config.yaml
num_hidden_layers: 12
hidden_size: 256
n_experts: 80
experts_per_token: 4
d_expert: 64
d_shared_expert: 0
hidden_act: "swiglu"
moe_layers: [0, 1, 2, 3, 4, 5, 6, 7, 8, 9, 10, 11]
router_score: "sigmoid"
normalize_top_k: true
routed_scale: 2.0
balance_loss: 0.00021
balance_bias: true
router_cosine_scale: 20.0
init_std_router: 0.0154
lr_router: 0.00034
num_attention_heads: 2
num_key_value_heads: 1
head_dim: 128
vocab_size: 16384
norm: "rmsnorm"
norm_place: "pre"
norm_eps: 1e-05
positions: "rope"
rope_theta: 10000.0
rope_fraction: 0.25
qk_norm: false
attn_scale: 0.0884
tie_word_embeddings: false
parallel_block: true
init: "trunc"
init_std_qkv: 0.0303
init_std_o: 0.0303
init_std_up: 0.0303
init_std_down: 0.0
optimizer: "muon_variant"
learning_rate: 0.00511
beta1: 0.95
weight_decay: 0.057
lr_head: 0.00349
max_grad_norm: 2.0
warmup_steps: 200
schedule: "wsd"
decay_fraction: 1.0
decay_shape: "linear"
final_lr_fraction: 0.05
batch_tokens: 32768
max_seq_len: 1024
doc_mask: false
train_tokens: 291800000
max_steps: 8906
dataset: "wikipedia_en"
Below are experts of layer 4 (counted from 0) of a mixture-of-experts language model. Rows are named router (the router's row for the expert), gate (a neuron's input weights, with its number), up (a neuron's input weights, with its number) and show model dimensions 0-255. Each number is 500 + 50 x the weight over its row's rms, rounded and kept within 0 to 999. Numbers have three digits each.
After each expert's rows: "gets" lists some tokens that make up at least twice as much of what it gets as of all text. This comes from a sample of Wikipedia text that the model never trained on. Tokens count by the router's weight.

# expert 7
router:479495520472491461494582439483582468487493460508391511470542551456494528436501471446545436474517503572591437412431541489541486489529466489621492509515447438482440435443463513540537519472567473501457636444586502496495483533460529626579522477423550509521509489481464433514500518414422484427516523501488522536488522590532463570582548516392554505578507402553427539499456482459502494539512490498457489515522430522489488452555578591559522477591483585467495475510538420543453556609515580451661509485518435534487571503464484555527463456473498427558460581486499490445431412545427562525536461537517472569586505543522540522442537404529437504422440526500477482420465470538525554497474391431492523581585526408601612464498579490516490481508491560459537539544550489459492565504481457
gate0:547511563465529566454472365531514482471575520461478436514513490451375514522526440540569473484449455502553460500454482579481508466656455467593538503580489451443431505454524532572610447524513500530408525507475559540458508519512532570466443412538479553430477582510525467503512583560455474439591586545530525514596467540558422492580455616477527468503568502597375500409537470510487462491520495508405540508460544531473403540452528544515506422479537564537484447463468432500484503485492585488512557502487520539530475462418560488528562517490460479510433529474526491506427570503465535622536558489491595483500539432526465434432462445516467517514537564434418578423479578531553566582571557440577525565516475537415444506433459599545465466496515551472567505465487518527517565502490523
up0:525489501612515462522453627477442538482433523540398484537455483509529522501515521451531501491531533534448471595440564465550452464451503468510478534567490449460506467553452527511429554578442531564490442436612472555580498436555416518532585480520462513444496500390480541470589457626558457447525563473466582528497476456451453485493452517568525471533500553546543588500437513577442567306518472546429478436550435527500461473530560444467523508485408565519452573513497491518570493522489466504508492494647430465537527450463430570481393608501557496455519523397512483412531522512559573480462567529509489434454478417366493492471466475478561520503576475487504457439426460528475492452457529484448466521444502547459422493484442466482457521508546501440551436466501428538480536498417547
gets: " ", "%", " Total", " List", "–", " Date"

# expert 0
router:487509559487532498489509477565499502592422475511411498520519526478525499483457389513495561559583509485465615507560554509495417493499508499490577570450421486486436485473533518491592434453449577533479486506535568493528491492472459387491426431483476481452560451523449533571539452529460527519484471518510557420505488497449466412500431490508618522561567435408456486556454450508476543547470536486540431504490538469509365463490467580501578454451579518562520555515541529615470485561456499500595506522414443475387557490568506465471447400448567526477573520510538491504453519511557524508572523569552574479547557489443432478462481482394508447533593479516524463465512615569516419491503471487550536479474530513481445531442436478420557497480588567578519580513408517617542537406422612
gate0:515501526519559490450573450544435502413516490485560622476570488461455422478489550461536481527544577462526496442507564536554424454415488434507471425536514518543506491451521502530540564493542568446573539465566537476488479521536523408436403511547511450414520417553516518684463417466413600558494438482509553469437462506494485504512488498484520490560619455466563529463602534525491542443521519494567487601501541466529488405510484464503518470465524364537458488519430499503435480421444511553554572502450510497496402408492495524496506415499567453497492516468449525544501571429467530435576399526505468503446526440527541538492471481495454421482439462409497503514566563568449451584361448426537559468568466441519540532516448461564469509385458519416475507502532559577547505528527524
up0:523506429437559453537413554451466571393482516450423474511531523493506486428419429557432517547604454479403535561464512509562404521513470525464498487369512442427535518425454595434488474591534516428456543514460451536498404538475480569473477560461482440492505475564559370536452554560435509563519583601526513379537478482514476565492525499498532487555593541497393577480546469566469556472501571467521556535528559486541486516546528541469467552506366521573427543488459481449489491542538557574462471632530438506559419457531560464488548509452533534526531524487478546544531547515514506443627506493497535550485538507460413514491488478487507540435534526480520568560529522464478472461541529472558485401498542591464631517447534549496406575506521500513577406549463512479502528487498500
gets: ".", "\"", ").", "'", "\".", ".\""

# expert 30
router:510477507453549504450462423448494515457547458450486452536527484439443538423475544481536459390444460566637522490500450493527401492523508541519504413510413431488532515406478562431504535488583476409465565528513623455539538532508521541562544452478521465478541591506471486521442477461469492429564513450526493504440478599478531584600436519536514601522518505508431552494550441428477427578411381528540557514623447463436430429542517568539488561491589613529455441507555474580411517552560556493548490502488457521403483465535532515540467464500559527450543638505498483454550524489558466490574462469438562552599511482427478503484511520582436436473486516455461514416493484580463546501454429476477464545485563480554500445495449503535468429598468554510524522501531536467414559527542492
gate0:502439465434510531461437468556531449497546473560517466542548484482438530474460424454550499558515407456499490576472477476448532484502486497526470457549436455520452503466474452499469527569541482466441503499579468579544437538445453473442456492488481521507596480447537510514460470484492473556589492519456603459505527598500512464546425525434565531438507487403406529407531446478440488483579451513405540612561532531379480425445509557511493461463494582451469449509604551499387518539462555435400611497461526457516535552517514493517486474517484430487386629550499533564385548621506529535481482482609500536545534503434432493489475532515471361451411423463442559531577503418465417494437517430420518552530490456478462551537504541489510521489496488568533518485411516523513502498532373
up0:475465470529457514562415469515508511462531512461445529522638517555535508531538450642406538443517453453512519464510491489449593518502446488511496513484576544508497430410490513531681457480469463440459559442560502470397464511531494436533504530364521510553503422488510516458466520543447477453538492458544420581438504464598492514544482489479462461556444454468481529435419514471525523492473463530516522473525461560475535443448518454491505522549441547522528545409444569512415520549480485548494451542558514486462380443420635511441467540492452503482476496432439557535577550524585526524441540561579486501598506548466544471433562592405445570497537512525457498500456488416508557392481460508460485567536518478502502448563366525481452571552487437550497499498603549514568425465565435
gets: " was", " is", " were", " are", " also", ":"

# expert 65
router:524484498503545531471514464527450599446414441544356475471404457530530503475576418595498540538486522507622515526498476488604490542436421392443500538528487516538503516501507493489472538576599497486466584526515581471519461435521506475439507494402553555443541435591528515600480542517531522469594425562434497447470501496486490552481461442459475597575550494454521448558415528530412481485468445559472452489557435448400530482452559621519530473541457514489649483514486457509469515517584417569525471463481475539514458570499499634477519436495539477452568514546500474603469538485480469509542474522509447474560499523561563499432414518495495372479442426576510508469500488491505442437556469547574441534439499512411456525507516524440621515441526495506395490449491470508449486534487540
gate0:476495503517498525476568505572508468487506479529459497522588486567423535428550521476510503495498478553447596557493522620557511472484525434421471508435570501468514468457522487520432498542471502469497556520467426457511618478469484507521540490560505457435487498526450450577517443348454529516467555514493552413429547565494313430473462481431487547513604471502508601524457495457341476432529566499524488425499440416539380519581504426450516555526438422505560468414496461469489450572513524493484562482500575538493499515599535521561494431574519593453513542433501529533480496458470509455463510425464550596512558588560495558533564429514495428451501472540539503552487606516510506498547444570485524522411555423513520428506580464519380542524500523561491531556521543420514467545538473
up0:518547534451555515485554453418511435515580465517568597466490501434539553580454470509471583505481526381480474507578553442545528458447522522526538415440530605470568435603506601461506410561475473539580418462454487465555450579473481535446468473513521513487531459521516546497494482576467461497455489503417443483510509481520485550578453435446601560539467546559582453506523547501490511472539533485483501479509549466400483474464562548495559463538456592511439506423471556518410554439479488583512548582566541497475513546531475544459428525466595457530484521538516503581520557522559571602500431505506449598490536507528480483478505530495534621548404478421496590449472476528527489523466427562455498471466410444529687510552499471520402418559442514453449461456500571482478549507510404
gets: "1", "2", "0", "3", "4", "5"

# expert 52
router:541522501514556440509449567612482460500480481550454483532520476548468509575542433566532572532528471479512545528589601464555428504535547517541434530498476492520547480522526508543541409566488498445481471527488544503484506544534446412463511377466420415478472445487456512552515516478513481485449432466552563365490503483473521434425456525545583432563513477469443570547484405491488519472406579460536464508521602396425464478532457482487549482537502502469450519554462446470505552500472505443492504422475520565541542501502455475510538372499561567502537468583554449542459459552547495474489460602569460480505593447493494592524389454482523477514624469497540424474468470506471432488473475430502551466490513511496482534457466544410518566426628522678436539465437537640490546412451480
gate0:524415506460489475536514534459433562481519510414525453459445489426542546476441411572536447398481496535369483457470533451577367571461503488577534438407486477434499527548590507501471479510463569509488441557571475496461531496458503383498496408533519517530614562526514533454421487553426481451515448523395491462527547427458471394520431399487528437522518542493526480546454459396490506382457365495537606509485542492415477551469493499618489474498433497468500497524585482466524534492463437463529389455522527492530483523623529597561505508544466495511457504588525488462551519426473531541456476578548478467446459406382522509479442477536577516470557515536549467527578508528517499526509499494459562513587515496496534427518505546482537454553459477516382510491469485452475459570532452
up0:461415472459462518492542508453482453476484506465515449491519488439544506479565467465503524565474509537445494533540399592487576568462546510624542485503470502531485534447480504529562516443504557467534511503525574464500513495519571385557459438494438512614456477479496461529474441475509518485487540580415478482500516457578454487460532478533466569487556505500462494539409489557552418530488464487487629467405548527632524534536456517472527586522367521471518494566479506517545377555565474560524472435499459489454509511519552578485487563554444489549547542417602470531464468436424429515524540548480398454602501484443500378496565479555516505586602542558516456416470377460583464518540463506394574569559485483439508520528548528587648474532506487486511576532476528456475558494568452
gets: ".", ").", " while", " but", ";", "\"."

# expert 42
router:479488493548533525510555427512453540547397483482417457454474474429494569518543497491442479488361463496586480464542407523583430571481430482479455476550453493529477482522441457532518556481601535544411569507580569539523433546479548530406504467477496487456397496484520565525398435552544580415585542502407467468485491525535382411510418497524450532473523461475477488540425473579472479532461443603440495542581482508463549491452495564558514497497452669446597522534508435549474505539590412532552468478469493566552405451472462532458556480458506513482542545508494512511504443526470503511550441531586554543559563549487498475419547444507502424450431402482394515474471499565570458414456497470519450573464463467367481546491476554510562484538507509532509546502525472467516492500419450
gate0:520553635473478505549498519478592507493518509463535403485549523456523508547482520470594463455598514562548428405436480471564482479461531480498524497542483493526523488479482432414482590431447438590447442470424605482528464535491601484462459495613518433450512560415498487480460488539546428455495498430441550597553587454438495545545484503496551580462432555431465531472553572521562499538530451501514549625513481478452429510521418546490479472505579550466471601471548508547433506420477573527519463481621504476454494459442449629491544510547482487463478529534409502445537503557545566449583503468501519482528575531595433527457535522485562478535412565568506482495462481477546545499497544506413540510433518454534494542567568449554572418443591543508490532572405564441438499530445534
up0:461434425538585515370518530444476481486536530443438628493498514505533480476482558530528537485552437490544600506478423561596456445540498500454500537487542566489459544482618500521510543428522464528529483542518551523562494512502544498444410368460591552458483541545462622587481423546522584440491500561563418455522538593420479481482515630486537522547498431477475506576554536511448436505443456512446469470462489471507507487516518529477449515420503519542505445510500418520462508477514425541434552496411392527502469558482449586554493456526403606506507524458506569559467527482458492480617446478480460512516511361438490396504521521529440478496497443479519507464419592518488477457549558424627535569524498502485484527506444537560423434461476453437460503511509459474590476475602511
gets: " 1", " 2", " 3", " 0", "1", "2"

# expert 4
router:471604504628553541517466494549558486453463507428533480607488547496535473526545510569422494525546519572600456493535490515570488473474451539512452463524462489464535587515517536531539587444496495497452471523451593491491507541542493586455514449457530423528447515452515458500483480567485549501551477513465532389402400586532462471513489408542484516571506585476466548445542531443498445576438523553446493489553446555432420459446477522508479584465545408475517480598503477467493547532509453490462454467517474453446461477620411516527335524445536562489508486577489456522475479506485542527523550546548477511452526392515548559512386577523425429489538484399391471508405433554502562438528430509457558484440576563513570489568466659460534515469484573528480478440454518530501517512476444
gate0:427417413479497431441532421529459453457557609461480533512445526494451497460572552506512507496485457434478610535468526502533531469456531386463493478529532481494500518512582461541467429503415473507529388476589479434463575479554568518422454419513505545515516406476450517531524605499459442505482456543548613548555581447442501480505435530438430473504561570465469495514512520485377567510490491426492468413508501495438552588522515464434514481429452481446486486433534506441510451433489490573415534510515475539524586511599469512568496495441495495409510498584452326471515536472503502494495531462440497543512463526522533562558494528526548503522568452398516516478411464564499534537534430488658465521394540502566505516504506428512424474447485554524458506583597506589582506500481567
up0:446514589413426389485453573478460450521554496494592516543516573501476459559539560508435514491468499395458569504462565517394529536515493445598471503450508481518499541537477511553501532469455561469503546553542485421440461448485572620556459493460441484487443414436493520491447513549406518512544494581571505455440592552538483458405501514597488551492470524500418397475435443491463518532456510463503552466583506494431446473493600497474501449451433541481505519494537469456437451483478512471560462518502548559459586550525528521482495606511517403460474565545503416456449492564566519332533484438538487600534550548526432484530398552501564543639549493461479431589459517458483465505482499493575522479432504507513575556499581478462465532487571545471542553544593501548536577464504434
gets: " was", " as", " is", " were", " are", " be"

# expert 20
router:389511506533485499484444464567430481498425523493487414430518548491549516569499492541524528491545480502476525439588499537549442429462493475456488506429428470607613452484502493533528439486524446601505491490531600411495451437511473445422454533452515513543544404491397579504474526530464553493443473443536407442463500509436483545534492529486532509528563466456432435537433450468449582510496473572520541503462496440455388415468567635567538484522531525474506458473495486453479502518477499571619509474485417492449481434453506577471457406472502481502466500566434477525570417546480423475546432541606448518582547496487505519544524437481534443539557464520559481438447588487511522505505519494426457566459581449453416485448443608395544548404551547451468521428438539590554539478508602
gate0:524480530444550503511519569489495497516517533556540487494461472457556534407457524462469472570446490556438514517558586502538417456576584571447454558544511523387516514568524550513440524587533420464552436434572432560502522486473563574435552461579453477532445534498446510518487458442528545474486485506498529508517513521528508543571448546507451428457476436504509567533566450450562521422567550486496514470526543499588497339489573459506498506606491546472452518483369441438414611554565438509467501483499449487479482447494452531433489481550490417530449584417472458427532511557500527485605438583523464462591441428476484535445537473526480524506462573452537456521444500604507519496527496552555501524298604489589522489476545454535467491462573506476500521419538453492399503564500459
up0:504547487517612468583534573429423481446409521484530549608526535465450483466515606507472512450476539522482473483452495437471514413592512484528529471426455450527461477452554494562508459437516511438433622590392540482478517429431550463491561556557487530567516512541475507541555506409419529490519520522596433538607511529484478509514418411519512478473650525501443450521612520523506420540456473540554562487413457508542539517563530473574562509488564472495536507488502574514413460468468614477604534507526519541496480533506512513510541504565481549554513585528519573505469554508443484553511535428511595516533486485377464485474525492650402498414544538442520507474513492492509557449555548461487454650509486614514472500428532448517517500552467464437485472506550549567500478486512562
gets: ".", ",", " by", ").", "\".", " based"